Experts of a small language model.
Size: 14 layers, width 256, vocabulary 4096, 53.2M parameters.
Training: a variant of Adam for the experts, 408M tokens, 5447 steps.
Below are experts of layer 11 (counted from 0) of a mixture-of-experts language model. Rows are named router (the router's row for the expert), gate (a neuron's input weights, with its number), up (a neuron's input weights, with its number) and show model dimensions 0-127. Each number is 50 + 10 x the weight over its row's rms, rounded and kept within 0 to 99.
Before each expert's rows: "mostly gets" lists some tokens that are sent to it at least half of the time. This comes from a sample of Wikipedia text that the model never trained on.

# expert 61
mostly gets: " wind", " guitar", " black", " sk", " ball", " white"
router:58 55 36 44 56 46 38 56 50 67 33 36 47 33 72 52 73 46 62 47 38 54 68 55 44 39 46 58 42 33 32 62 49 57 52 36 41 42 50 49 51 40 62 60 37 41 56 53 58 42 45 40 59 47 47 40 55 40 45 35 43 52 44 44 40 50 41 60 44 60 30 44 51 44 37 56 42 47 51 45 54 52 41 39 70 60 43 72 56 40 44 45 54 53 55 36 46 34 62 42 49 38 60 68 46 52 68 56 35 40 54 54 40 61 45 44 59 46 53 45 65 42 50 53 42 69 33 49
gate0:61 56 44 54 45 49 38 32 35 42 55 52 50 38 51 43 61 45 48 44 72 51 52 43 40 43 49 48 55 47 48 66 59 42 45 41 47 33 47 48 73 47 42 54 65 52 47 49 40 40 59 57 38 51 45 56 44 59 41 58 37 50 52 53 60 36 47 45 38 52 48 53 57 48 46 40 33 52 52 71 30 68 40 51 42 43 33 48 45 50 31 54 32 40 28 44 54 46 38 43 29 38 43 55 47 58 60 59 60 61 62 58 59 71 48 52 57 35 50 53 35 42 55 47 52 47 47 54
up0:48 56 37 46 46 31 34 58 36 65 57 45 52 46 45 51 53 26 55 48 53 48 52 44 57 44 57 65 49 75 43 44 53 50 55 36 38 31 55 53 61 51 44 52 43 52 44 80 58 51 67 54 46 55 67 46 28 42 39 58 37 53 33 42 41 46 42 50 44 45 54 53 51 45 39 62 44 32 59 56 46 48 54 42 68 29 64 55 43 50 36 49 53 50 63 38 49 44 64 51 55 66 50 39 47 52 52 44 44 46 37 50 50 52 57 58 36 65 53 51 57 55 47 59 38 34 46 55
gate1:36 41 42 68 46 66 46 38 41 57 55 59 54 45 60 48 69 47 42 54 71 36 42 44 56 47 60 52 50 42 47 50 60 59 55 53 46 44 38 57 75 64 39 57 62 61 65 42 48 61 45 59 57 47 33 44 40 51 52 42 59 54 66 63 39 43 42 59 58 43 40 53 54 63 30 50 30 57 52 51 41 64 57 60 38 60 48 46 44 45 23 56 22 46 44 70 55 50 42 53 44 52 59 49 53 51 59 48 33 34 44 39 60 63 50 54 62 50 37 52 59 58 48 48 61 69 49 62
up1:47 50 43 58 50 42 34 48 35 42 49 60 47 51 40 52 70 69 56 62 45 56 40 58 45 49 38 52 40 58 56 83 52 52 58 58 66 58 61 42 32 68 59 51 42 36 52 56 56 47 62 60 50 42 51 42 47 64 41 53 65 37 52 48 55 36 49 39 53 43 40 52 51 65 80 49 43 41 53 51 54 51 70 61 36 65 51 40 52 75 50 59 46 37 49 58 53 45 43 36 50 53 52 42 44 47 48 49 48 69 37 60 55 43 41 60 56 55 53 50 61 56 51 53 63 63 37 53
gate2:66 37 41 61 62 57 34 49 41 33 57 35 23 56 44 56 41 62 41 55 76 56 55 50 54 50 67 53 49 64 49 51 51 52 65 51 46 40 41 55 66 46 32 50 50 77 51 51 39 55 58 46 40 30 44 46 42 64 49 47 40 58 51 53 63 47 66 50 52 43 48 42 63 67 60 42 53 57 44 49 49 65 54 48 50 42 55 42 62 42 39 42 54 38 49 61 58 53 49 53 54 66 51 43 49 45 62 39 56 53 56 59 66 60 34 50 47 39 61 36 54 68 68 47 66 43 53 50
up2:47 42 58 38 43 49 47 64 58 50 44 57 54 66 54 57 50 50 52 37 52 55 51 44 64 46 30 26 56 48 30 70 31 55 39 56 41 51 52 62 41 52 64 53 42 52 53 52 58 60 45 58 51 36 52 48 65 44 45 31 52 48 55 65 46 50 46 35 66 42 45 43 58 50 31 38 51 50 43 42 54 52 53 55 31 70 53 37 49 52 62 46 58 50 45 50 60 39 61 38 49 49 56 42 47 35 60 49 57 46 40 56 30 48 39 48 47 48 77 34 42 42 55 31 52 46 66 57
gate3:40 49 41 51 44 63 41 38 38 54 45 53 51 47 48 53 46 52 50 63 46 47 42 57 50 52 58 47 56 37 26 43 58 42 35 41 53 24 57 48 36 42 55 46 67 58 47 46 60 43 52 46 50 35 42 37 56 43 53 47 51 43 38 36 53 44 38 47 76 41 56 59 50 46 46 61 37 42 71 45 44 60 44 51 53 55 42 45 63 52 36 45 53 49 40 39 61 49 43 52 24 55 58 46 65 59 51 57 40 51 45 60 65 47 56 59 53 47 59 41 51 72 44 52 45 45 42 79
up3:47 49 67 61 56 38 56 68 56 44 57 50 64 64 62 37 48 50 57 34 55 66 37 53 38 34 55 39 49 44 59 44 45 55 55 54 47 57 50 47 48 57 57 45 55 41 39 66 39 55 49 60 57 65 45 55 45 43 42 46 43 60 45 65 55 48 43 61 35 65 46 36 45 70 65 45 40 57 56 54 42 47 50 74 52 39 49 55 51 32 49 53 37 44 50 50 43 64 51 44 69 51 45 31 52 62 48 40 47 46 50 49 41 68 51 60 37 65 63 59 47 53 48 50 51 68 61 48

# expert 28
mostly gets: " Saint", " la", " Sant", " Port", " de", " La"
router:36 30 61 55 34 54 48 46 62 39 58 55 53 55 68 40 65 56 44 59 46 34 59 34 46 55 46 49 41 48 53 67 55 52 68 49 37 26 37 56 45 72 58 43 38 62 30 58 57 62 45 42 55 64 40 62 59 56 45 54 60 45 42 29 50 57 67 57 49 41 47 57 65 59 47 32 35 43 60 42 37 53 50 39 55 66 73 51 54 54 49 55 44 50 54 35 52 33 60 62 45 45 50 44 67 57 46 46 57 66 65 58 56 46 40 42 47 38 44 44 48 59 54 55 42 37 59 49
gate1:67 59 52 59 50 38 53 70 29 38 49 43 55 51 56 61 45 53 37 46 62 48 55 61 40 44 58 31 62 52 53 44 63 62 65 56 56 43 68 56 57 42 41 40 66 58 34 48 44 56 63 63 34 34 53 62 49 61 36 63 60 61 39 64 42 44 63 50 53 49 50 41 52 41 55 49 59 56 45 61 53 59 56 38 53 38 46 44 41 45 52 54 60 34 28 61 42 36 60 53 50 61 54 63 39 28 61 36 55 55 30 52 41 46 47 55 49 49 54 45 45 55 60 35 51 37 58 47
up1:53 57 44 48 29 60 53 56 49 38 44 46 50 37 37 52 70 53 49 40 46 48 32 34 55 49 34 48 56 51 58 52 62 49 46 46 71 58 48 49 57 60 37 57 48 32 72 64 62 50 48 43 47 50 43 48 51 49 52 54 55 59 49 57 43 54 40 55 38 70 53 47 57 40 57 35 58 39 49 42 39 50 42 45 52 64 62 64 35 50 62 49 53 55 41 34 52 51 36 42 48 33 61 36 55 50 46 41 40 43 36 52 54 49 57 46 42 48 60 41 51 55 46 49 49 37 56 49
gate2:49 66 63 74 65 28 53 47 44 51 45 47 50 61 45 58 62 51 53 42 58 48 48 50 74 46 46 65 39 55 52 60 40 51 47 58 48 32 57 71 49 57 30 56 43 59 33 54 44 53 55 60 46 44 62 45 42 60 54 44 66 54 54 54 61 42 44 44 56 42 66 53 53 55 53 45 38 49 37 45 46 69 30 47 56 45 53 50 62 45 36 45 59 50 54 39 50 53 66 47 53 65 41 53 45 51 74 45 67 41 51 58 60 54 47 64 37 58 55 24 43 53 57 51 52 51 49 54
up2:71 53 45 46 50 79 41 52 51 57 42 55 45 49 58 36 42 39 44 31 51 73 52 56 37 47 47 47 57 54 51 46 44 75 49 52 57 77 56 41 43 47 58 45 43 45 79 51 48 40 50 64 59 44 43 47 56 42 54 38 51 52 49 67 54 48 53 47 29 55 55 31 54 47 45 54 66 42 45 38 55 45 58 62 54 41 48 65 35 51 59 58 54 53 41 72 56 54 41 44 52 43 45 39 50 55 47 47 27 55 54 37 49 43 50 33 47 61 57 69 60 41 32 46 51 36 50 45
gate3:63 49 55 65 49 59 52 36 50 46 49 64 35 51 39 40 44 62 41 60 64 39 60 40 54 47 69 50 35 45 46 38 48 65 61 76 49 39 56 39 58 56 48 31 58 62 43 45 62 41 47 51 69 50 44 52 62 62 48 45 52 63 35 42 84 55 43 45 40 49 69 72 56 58 58 44 33 46 43 38 36 68 54 66 43 56 55 38 51 53 50 45 43 44 45 56 51 38 42 52 44 45 48 69 53 45 74 62 42 54 61 50 54 57 40 37 56 34 68 47 69 57 65 46 46 53 30 43
up3:47 53 52 44 58 37 47 54 51 60 51 38 54 52 60 60 64 49 41 49 53 40 60 36 72 48 52 44 50 38 58 44 53 53 51 42 66 54 41 52 48 64 52 35 37 55 52 46 59 43 52 42 51 61 43 50 66 42 59 25 43 57 32 47 43 55 54 40 46 45 46 56 48 57 53 47 35 43 61 39 46 54 49 59 68 60 36 40 39 37 49 62 50 47 62 46 49 49 65 57 74 51 36 56 57 56 44 64 45 51 72 37 44 46 20 47 48 56 58 45 58 54 50 44 62 48 39 49
gate4:48 48 47 50 69 46 26 53 52 26 54 76 57 45 53 42 54 64 63 50 66 55 51 51 40 48 79 43 39 43 49 46 66 58 55 44 46 34 65 50 56 56 48 60 49 75 51 50 41 58 45 62 54 39 28 47 36 52 54 39 52 58 58 48 56 40 41 58 57 51 65 52 61 56 43 41 52 72 44 48 44 69 27 54 48 56 48 44 47 54 38 30 43 57 46 56 58 42 48 53 51 56 43 52 63 58 53 52 51 54 59 49 48 58 32 63 65 38 55 47 44 57 45 51 27 43 54 51
up4:48 50 51 42 70 29 34 62 61 40 54 62 58 51 47 47 43 62 59 48 66 52 40 46 39 47 54 56 28 36 39 55 55 50 61 46 55 41 52 50 49 62 54 39 57 68 32 71 43 57 42 40 47 45 46 40 50 55 67 54 47 50 53 38 57 52 45 46 61 41 58 49 65 51 60 57 57 65 37 47 38 59 39 47 42 39 53 62 55 34 45 31 23 59 35 43 51 36 50 64 36 49 35 47 64 49 31 52 62 59 51 60 63 49 45 60 58 45 51 39 53 48 48 60 40 37 61 40

# expert 16
mostly gets: " art", " music", " ide", " histor", " econom", " political"
router:65 52 41 40 51 37 51 39 37 70 68 50 42 59 44 42 57 55 45 40 38 45 59 49 39 38 53 68 50 39 46 48 34 45 68 48 35 34 53 47 53 43 63 45 66 40 53 39 47 43 48 41 53 42 60 38 60 40 50 40 41 67 40 55 67 69 54 51 46 52 54 54 44 42 37 71 50 40 43 33 44 51 26 54 53 42 56 70 54 38 47 54 53 53 57 52 40 63 52 51 44 53 40 67 43 35 54 60 26 40 48 40 27 52 62 24 54 59 52 54 45 59 39 59 56 68 34 48
gate0:27 48 45 71 44 53 61 29 51 63 51 41 43 45 60 41 49 58 61 58 37 52 45 48 47 51 55 55 28 37 53 55 53 49 49 46 66 48 53 56 45 59 44 47 57 50 55 43 64 48 43 40 44 61 51 50 37 52 71 37 51 63 62 58 35 38 35 49 39 66 49 50 44 59 47 42 39 43 51 57 40 53 55 48 61 62 56 61 51 48 57 42 41 53 52 41 42 46 60 46 31 33 53 56 60 65 55 54 47 64 45 27 67 61 55 50 47 53 36 56 48 43 46 57 29 36 45 52
up0:46 28 56 61 58 64 50 52 43 48 61 54 39 41 49 40 43 72 30 42 52 57 49 70 44 63 35 50 33 64 42 53 56 62 55 59 48 47 62 49 62 39 50 56 49 55 53 39 47 55 54 45 52 48 45 53 36 40 41 51 64 52 58 48 63 46 54 39 54 56 50 50 56 35 45 63 29 51 44 53 53 52 57 49 52 40 38 20 51 50 54 48 57 39 50 30 34 53 46 62 61 49 39 57 24 32 51 45 66 55 50 54 43 46 35 60 58 45 59 46 40 58 53 57 30 64 55 57
gate1:48 43 37 52 63 64 55 35 36 42 59 64 45 28 45 44 40 54 54 48 50 34 57 42 51 46 48 51 32 47 59 49 59 43 56 68 66 33 40 65 50 37 56 54 46 45 43 45 52 62 48 55 56 45 51 53 54 57 46 61 41 52 45 40 56 48 51 45 63 59 59 53 61 42 40 45 48 44 53 46 32 66 33 68 40 50 55 45 43 56 56 49 49 35 56 39 47 30 42 51 43 42 64 67 62 61 56 50 41 41 34 51 49 69 51 62 59 37 40 47 25 32 62 36 45 51 41 50
up1:41 52 54 57 44 40 40 80 67 45 50 46 48 73 63 47 46 53 45 35 61 52 42 56 55 46 50 52 48 54 43 54 48 49 48 64 42 48 45 50 54 50 40 55 40 50 33 61 61 35 51 70 50 59 54 39 53 55 51 28 45 51 56 66 47 57 63 68 58 43 51 50 52 51 60 42 76 52 62 71 52 42 62 32 55 56 40 44 44 58 47 40 54 52 41 48 65 72 56 53 43 62 51 30 46 45 43 47 59 49 58 64 54 46 42 48 43 50 62 53 68 51 53 57 64 44 77 48
gate2:50 48 74 69 65 47 36 56 48 46 33 52 43 42 39 62 54 61 75 61 59 30 57 46 42 46 46 54 29 37 73 62 51 71 66 62 62 43 35 40 46 51 53 52 52 48 41 64 55 27 63 51 45 42 44 49 52 62 41 41 40 38 56 35 44 42 48 58 58 45 43 53 56 60 35 43 66 46 59 37 25 51 49 65 49 49 43 46 61 53 53 48 52 50 68 34 50 50 51 37 45 49 51 53 57 53 60 66 42 48 53 39 43 49 41 69 60 46 42 47 67 36 42 63 41 30 57 60
up2:50 58 53 66 48 48 66 55 36 46 33 59 34 49 54 46 38 55 28 53 50 52 52 56 59 57 59 57 51 53 44 43 45 43 39 49 43 68 53 54 46 49 40 44 40 48 46 43 48 44 40 64 30 43 44 40 31 50 60 50 46 68 54 60 31 36 55 46 41 53 69 39 44 63 24 47 36 44 59 71 56 46 64 60 57 63 45 39 45 67 41 56 53 53 52 59 62 45 61 38 43 43 37 42 44 61 59 45 44 41 58 47 45 47 48 70 67 52 29 42 62 48 46 32 46 52 49 54
gate3:56 60 56 55 43 46 59 58 59 37 41 43 45 63 52 55 36 59 53 41 67 65 54 47 64 62 73 22 50 49 70 62 59 59 51 52 50 31 37 47 52 62 40 46 48 51 35 52 62 53 45 52 39 74 27 52 46 33 56 62 57 42 47 53 36 56 59 53 46 47 45 56 56 78 57 44 53 58 52 57 56 56 51 39 55 30 52 46 38 50 54 58 37 47 42 43 44 50 49 55 34 49 55 64 49 49 46 34 50 38 44 76 58 44 31 49 67 38 49 40 52 48 50 52 57 59 54 47
up3:51 46 49 40 60 46 56 50 49 42 39 63 43 55 40 59 53 29 44 58 42 38 44 40 50 37 59 48 33 73 29 43 53 39 60 53 47 55 52 54 45 55 48 50 56 37 46 63 47 47 41 52 57 50 53 30 51 38 51 49 45 63 37 58 42 44 44 52 55 47 66 57 41 38 42 54 37 31 58 38 66 47 59 46 45 27 45 50 61 46 58 63 62 57 62 64 30 39 59 39 45 53 65 50 62 55 51 61 45 37 38 47 47 48 45 35 49 59 42 50 81 54 39 60 56 46 41 51

# expert 35
mostly gets: " human", " civil", " local", " military", " social", " political"
router:44 50 34 48 36 41 42 40 50 59 73 53 52 44 58 63 65 34 41 52 40 38 50 40 46 46 64 61 55 33 39 45 41 47 72 44 30 45 57 53 56 54 34 56 55 59 77 54 42 46 31 45 55 55 56 41 39 36 42 43 53 67 52 53 62 56 41 53 67 41 51 38 46 42 25 60 35 41 43 46 47 46 43 45 50 44 56 69 72 47 52 47 51 56 58 40 47 46 55 39 38 34 43 69 41 51 59 71 32 42 49 54 58 57 62 35 53 58 36 46 58 52 37 52 47 59 49 58
gate1:41 54 53 45 41 44 23 57 56 55 49 47 35 56 30 51 45 56 55 54 63 64 58 41 51 58 56 66 50 55 50 48 55 50 49 48 43 42 45 60 62 51 40 39 51 50 43 44 64 39 56 46 63 46 47 55 47 59 41 62 51 59 60 36 59 60 48 55 52 50 52 46 64 40 46 63 61 47 57 44 38 57 49 55 62 33 37 51 70 53 47 63 33 43 39 43 34 69 35 69 58 31 66 51 50 49 55 48 41 46 36 63 49 39 61 66 42 32 60 47 43 61 60 37 34 58 58 38
up1:43 23 40 51 50 57 59 40 56 41 58 45 49 66 61 50 61 53 43 49 33 46 40 58 56 59 39 38 40 24 56 47 45 36 55 50 50 41 51 55 61 48 55 68 42 50 57 52 59 50 34 50 52 52 51 45 57 55 46 40 40 43 46 51 51 61 55 50 79 50 47 66 49 24 55 41 37 44 39 55 42 50 49 41 58 53 44 77 67 45 49 55 53 41 53 51 76 46 51 67 48 47 57 50 17 38 54 52 59 61 51 51 58 68 50 35 57 49 52 37 55 49 52 61 59 50 46 55
gate2:56 24 53 68 54 46 53 34 52 48 48 40 56 43 38 31 45 69 28 48 44 62 32 56 45 54 39 36 45 46 56 41 51 57 52 49 44 58 53 33 54 56 57 54 47 41 41 49 52 62 48 53 48 40 52 36 45 49 48 30 47 48 57 72 46 41 53 61 30 59 62 59 50 61 40 33 44 37 54 57 38 52 46 49 38 64 64 39 47 48 40 57 65 49 54 77 42 57 45 51 50 65 48 49 42 42 51 50 52 46 53 55 36 57 47 46 39 57 58 56 54 57 51 38 33 49 54 45
up2:38 34 38 49 44 68 53 46 66 53 54 36 34 50 60 51 39 60 39 38 47 50 54 49 53 51 49 76 62 38 51 50 49 62 62 53 60 63 67 55 50 47 71 37 71 49 51 52 67 38 40 55 53 45 58 51 48 41 64 67 68 56 61 51 53 47 51 59 36 39 47 62 44 60 51 47 45 59 50 56 41 49 42 65 46 62 43 49 35 53 52 62 50 58 45 46 50 58 47 39 48 65 54 43 55 61 53 57 53 56 55 46 60 42 52 38 51 52 43 24 46 73 57 67 52 41 66 36
gate3:58 40 58 48 59 52 31 45 43 56 40 55 45 50 39 50 44 68 33 59 44 62 53 48 66 54 40 36 23 55 53 47 50 54 70 48 32 60 48 38 26 43 46 40 63 66 21 41 46 48 50 42 56 40 50 20 44 60 42 40 53 38 51 48 58 35 39 55 46 49 66 51 47 54 51 49 48 57 58 36 42 50 69 44 55 37 52 51 43 25 51 40 59 38 50 68 50 40 57 60 50 53 48 68 57 46 44 46 46 56 55 42 54 37 42 46 54 61 38 47 45 51 54 50 36 50 53 47
up3:55 41 37 61 39 47 54 46 47 46 58 61 49 41 53 38 38 44 55 61 51 47 54 41 72 61 58 61 56 34 61 52 25 75 48 41 47 51 62 31 56 57 44 53 39 63 52 44 69 55 50 39 47 63 55 63 45 45 57 43 66 51 55 31 36 38 56 46 48 64 39 45 42 44 29 53 35 45 38 54 50 52 53 55 67 37 46 47 51 59 67 52 49 41 60 51 59 52 58 42 40 52 49 48 56 52 61 19 47 57 46 59 51 56 45 65 54 53 50 37 37 51 39 35 56 50 70 59
gate4:61 47 51 62 58 52 47 41 41 43 54 48 34 47 36 54 38 49 33 43 68 45 52 55 63 34 63 52 57 51 58 39 53 55 39 63 48 38 63 44 65 40 43 40 47 56 60 43 23 43 75 58 41 41 52 68 63 52 61 73 57 52 60 41 79 45 31 51 39 61 58 42 39 43 45 53 58 51 42 66 43 64 40 44 43 51 67 50 60 54 35 50 53 45 62 50 33 42 30 47 55 50 62 57 36 51 51 55 50 55 65 38 36 58 54 49 36 49 41 48 63 64 62 49 47 62 46 59
up4:43 42 54 64 61 55 45 54 51 54 43 64 40 83 41 49 57 56 61 54 61 80 60 75 47 56 55 38 61 62 39 49 51 35 45 52 44 45 56 55 56 52 49 48 43 49 45 41 38 35 58 60 56 55 42 44 56 49 37 60 45 46 55 52 52 52 34 71 42 39 30 48 39 56 44 55 62 41 50 71 52 47 40 34 56 49 51 44 52 57 51 51 78 52 63 40 54 59 55 56 56 64 46 42 57 37 62 57 57 57 37 40 55 57 36 46 45 52 57 55 52 51 57 56 62 41 62 54

# expert 39
mostly gets: " brother", "',", " son", " daughter", " father", " wife"
router:68 55 41 47 50 53 49 60 58 52 64 61 50 72 36 45 51 68 45 47 57 53 62 60 35 43 48 45 44 45 56 62 40 52 69 49 46 47 36 52 53 51 61 52 64 49 45 50 33 65 59 51 56 49 43 51 44 44 57 55 41 52 47 53 70 38 49 41 38 41 42 75 51 35 58 40 54 48 66 47 46 48 57 49 45 56 42 61 47 23 62 45 60 55 54 72 45 58 46 34 51 30 50 54 35 48 47 57 68 52 48 54 33 52 45 46 63 52 52 40 54 73 64 48 63 45 63 51
gate0:51 40 49 51 56 51 31 28 36 42 41 52 52 42 58 54 29 50 42 42 62 45 39 63 42 39 40 54 52 61 59 46 48 54 53 48 34 36 46 51 37 41 40 55 55 57 63 46 62 37 54 59 50 43 55 31 39 61 46 65 48 62 62 67 47 54 60 48 49 49 37 36 46 43 49 43 44 58 46 42 56 52 41 50 45 42 52 52 57 57 54 51 45 50 56 36 59 56 68 44 60 49 51 77 44 64 61 62 52 45 60 55 44 62 47 56 52 46 55 33 32 56 55 58 56 54 49 66
up0:47 43 36 54 65 41 44 43 55 55 37 65 44 59 59 26 52 59 49 54 68 31 72 48 43 59 56 64 48 59 44 42 47 47 50 55 53 53 55 78 23 62 57 52 66 56 47 34 53 40 53 48 65 43 36 46 62 35 47 52 51 45 40 64 59 46 51 50 37 48 44 52 39 21 59 50 62 55 33 50 47 53 47 48 46 55 54 40 61 53 58 58 57 38 47 44 65 57 56 26 60 49 42 57 58 72 57 54 55 66 47 48 54 46 54 46 47 43 53 45 31 53 45 51 54 45 54 58
gate1:60 60 26 63 62 47 43 59 56 63 50 62 49 73 55 32 53 75 57 54 61 43 60 58 46 46 54 37 51 59 48 74 38 53 76 50 50 43 56 52 43 55 51 56 40 51 62 57 50 61 44 53 38 37 44 39 39 32 54 52 55 66 73 43 45 49 56 43 57 37 48 67 55 52 54 58 49 59 58 46 50 54 56 61 52 54 29 65 42 24 57 59 62 40 44 68 37 39 65 52 51 55 50 45 42 52 57 65 59 46 49 53 38 54 36 53 49 28 51 40 37 69 49 43 49 56 66 45
up1:43 41 34 64 61 47 62 78 54 45 28 51 55 53 47 39 51 56 45 61 48 55 49 60 53 49 40 23 37 59 41 42 48 19 55 33 54 40 54 42 42 57 38 68 47 61 52 41 54 60 56 73 62 48 47 42 46 44 31 53 53 53 53 54 44 56 59 35 67 46 60 46 51 55 63 59 48 52 40 51 55 50 61 60 38 45 51 59 33 55 59 75 32 56 34 73 49 31 66 53 37 55 40 50 60 49 52 49 40 48 35 47 43 59 61 39 55 40 58 50 55 59 46 40 56 52 67 62
gate2:48 47 58 58 72 53 32 39 46 47 49 55 34 58 68 36 40 60 57 44 31 58 58 38 57 39 52 56 37 29 44 55 62 60 69 46 37 52 59 50 56 40 56 39 58 49 52 48 32 50 59 39 59 46 43 42 52 60 33 47 60 61 63 43 55 54 50 62 56 41 60 65 54 68 35 47 60 54 67 55 37 54 44 56 53 50 54 56 41 52 41 47 27 49 54 46 33 46 61 57 51 53 40 59 30 43 61 49 53 47 51 44 55 51 44 46 43 56 44 37 61 51 66 38 48 33 50 41
up2:57 35 44 41 63 44 44 65 53 52 54 57 50 51 50 57 52 65 45 61 30 63 36 66 36 44 63 45 46 50 48 62 57 43 38 44 52 64 50 46 38 43 42 48 40 49 45 46 64 57 60 63 45 59 47 51 28 54 40 63 48 47 32 69 53 76 57 41 67 46 55 41 57 66 36 52 35 50 62 57 36 49 58 61 34 44 50 72 49 41 61 41 33 40 44 49 54 39 49 43 58 38 40 38 48 49 59 44 52 58 43 50 48 48 59 55 65 29 57 54 56 55 52 52 32 56 49 34
gate3:55 47 33 65 66 63 45 41 53 59 49 30 47 61 60 44 48 64 36 53 47 46 57 51 57 33 50 34 44 42 55 41 46 45 54 68 69 46 41 47 62 41 56 61 75 60 60 57 43 44 36 61 59 33 29 38 28 50 53 46 40 62 46 43 47 57 50 46 37 46 57 57 59 52 43 45 35 52 39 39 31 54 62 72 48 36 39 44 52 37 54 72 34 41 38 45 43 57 49 51 47 50 79 54 44 36 45 60 56 50 39 63 57 34 56 33 58 61 53 44 46 57 59 42 52 48 40 47
up3:42 54 38 76 43 62 59 35 51 54 41 27 45 52 64 37 45 56 34 44 39 60 41 58 43 46 60 42 58 44 49 43 49 34 50 45 59 43 54 50 56 40 53 63 52 47 47 57 47 42 52 44 54 32 34 48 18 53 36 28 48 43 48 49 40 52 50 45 52 39 61 44 64 47 36 42 34 47 29 48 46 53 80 70 52 43 54 57 73 51 48 87 31 41 34 45 36 53 41 56 46 53 63 48 57 48 33 58 59 52 43 52 47 50 50 51 59 59 53 35 51 45 57 60 61 40 55 53

# expert 57
mostly gets: ");", " ;", " at", "though", " from", " near"
router:54 41 42 37 64 55 39 54 45 43 62 44 57 45 36 47 43 57 56 79 52 62 54 42 70 54 49 36 46 63 58 37 74 56 49 40 54 48 53 53 53 57 49 37 61 49 37 62 35 44 52 56 54 44 55 51 47 56 54 56 66 47 64 30 44 42 58 55 62 38 48 38 58 71 60 39 54 58 57 64 46 47 54 54 58 68 63 27 47 58 71 46 57 52 45 30 65 50 59 67 55 50 40 53 44 56 47 42 52 58 70 42 82 43 29 48 45 28 54 61 65 71 64 47 44 41 65 45
gate0:59 62 56 59 54 54 26 19 46 53 50 62 36 60 51 52 51 53 43 52 54 46 41 39 47 35 74 45 46 43 47 41 60 63 66 51 53 37 42 41 53 63 35 59 60 60 56 51 45 50 48 55 55 37 38 45 38 48 67 45 56 53 51 61 48 36 50 62 49 54 63 45 65 44 52 41 32 64 53 35 39 74 45 63 59 35 66 48 57 49 42 44 36 52 60 57 61 48 63 55 52 56 49 58 35 38 44 56 55 45 67 49 50 57 51 40 50 44 42 46 40 70 65 44 48 52 46 54
up0:42 51 55 34 59 62 41 42 45 63 49 71 56 49 46 46 56 52 49 65 58 58 60 38 24 47 47 49 34 54 38 73 39 62 63 30 68 65 42 54 54 52 51 42 54 39 49 47 30 49 65 52 58 58 66 40 42 55 46 46 58 45 39 54 61 48 53 53 58 15 32 42 56 53 52 53 49 50 65 58 31 46 40 56 51 54 55 44 44 36 49 43 42 48 49 31 40 32 54 58 52 52 54 45 42 39 37 62 42 50 56 45 50 41 28 45 64 58 32 59 47 48 43 63 59 30 44 40
gate1:43 43 52 63 75 53 47 29 52 41 53 40 24 48 53 20 48 56 60 49 60 40 38 65 47 53 51 56 31 50 67 34 44 29 57 57 48 44 49 50 59 42 49 49 42 57 59 33 50 44 50 49 40 66 52 52 38 60 55 58 60 50 56 69 48 43 38 57 60 46 51 39 39 63 39 58 51 44 46 49 56 55 42 46 61 45 63 51 37 57 48 47 41 55 57 48 35 66 55 40 45 63 49 56 47 34 50 60 55 38 67 44 40 56 52 56 67 49 40 47 57 49 60 46 54 52 55 47
up1:52 23 48 49 47 65 50 30 52 47 48 43 35 46 48 54 52 42 52 56 47 38 32 44 48 49 46 58 49 38 58 45 57 49 43 42 54 66 53 40 47 62 67 27 48 57 53 50 59 63 53 53 34 31 25 64 63 39 66 57 45 37 44 45 39 54 63 54 64 45 51 47 54 43 43 48 49 70 46 53 54 49 46 30 43 53 51 46 55 41 44 58 20 51 42 42 40 36 41 53 54 51 73 40 52 53 51 51 49 52 56 53 51 55 40 43 49 49 46 38 63 38 43 61 65 46 56 58
gate2:44 52 44 57 67 58 31 22 46 48 71 79 35 69 60 66 55 67 45 49 44 36 61 60 47 47 57 56 50 53 51 57 36 51 47 60 49 39 49 80 55 58 49 40 44 58 55 59 61 34 63 42 63 45 39 67 49 50 55 38 50 59 52 70 56 56 44 54 49 50 55 51 47 53 56 54 45 59 53 58 45 72 25 66 60 33 44 48 44 43 34 31 48 55 38 65 38 46 34 42 46 64 61 48 47 43 50 62 57 49 31 43 43 56 45 60 31 47 61 48 45 69 53 42 49 63 57 53
up2:53 66 62 57 56 46 46 50 50 47 53 36 63 43 49 62 39 30 45 38 68 50 40 47 62 54 59 45 56 54 45 59 48 52 53 56 49 50 43 46 35 54 40 57 69 45 37 50 46 43 47 30 32 34 45 36 26 38 72 65 62 46 56 44 47 29 54 61 56 57 47 41 52 50 55 57 46 60 33 53 70 47 64 56 63 51 38 40 47 55 56 54 59 51 68 43 73 49 72 49 51 31 41 69 42 38 59 45 55 53 57 56 56 60 65 47 28 45 52 40 66 37 52 40 44 53 49 73
gate3:42 43 34 65 54 61 36 40 53 45 54 46 38 65 50 37 76 60 48 54 46 46 66 37 44 51 55 61 36 47 40 42 53 43 60 39 36 20 70 58 61 50 46 41 47 62 53 44 39 55 51 58 61 61 56 56 49 51 46 42 52 58 58 39 68 60 61 74 54 39 48 45 40 41 58 46 12 60 42 57 50 66 33 41 30 59 58 46 63 55 30 40 49 37 62 40 29 50 43 46 46 36 58 45 52 52 59 57 55 43 54 41 57 42 43 40 47 56 42 49 47 79 48 32 45 44 49 68
up3:25 42 35 51 55 68 56 53 44 47 62 57 47 52 58 37 67 61 61 52 48 48 67 54 28 51 46 54 43 48 50 39 54 41 46 42 54 31 65 58 76 57 60 32 54 37 40 56 42 58 60 63 60 66 70 68 52 46 44 34 60 56 45 34 64 53 44 68 52 41 52 60 42 39 64 41 41 49 57 58 54 48 37 60 35 51 61 43 44 49 42 42 65 35 46 44 41 53 36 39 50 28 52 54 51 60 60 50 65 65 44 50 58 48 41 57 48 62 42 67 46 74 55 38 51 27 48 63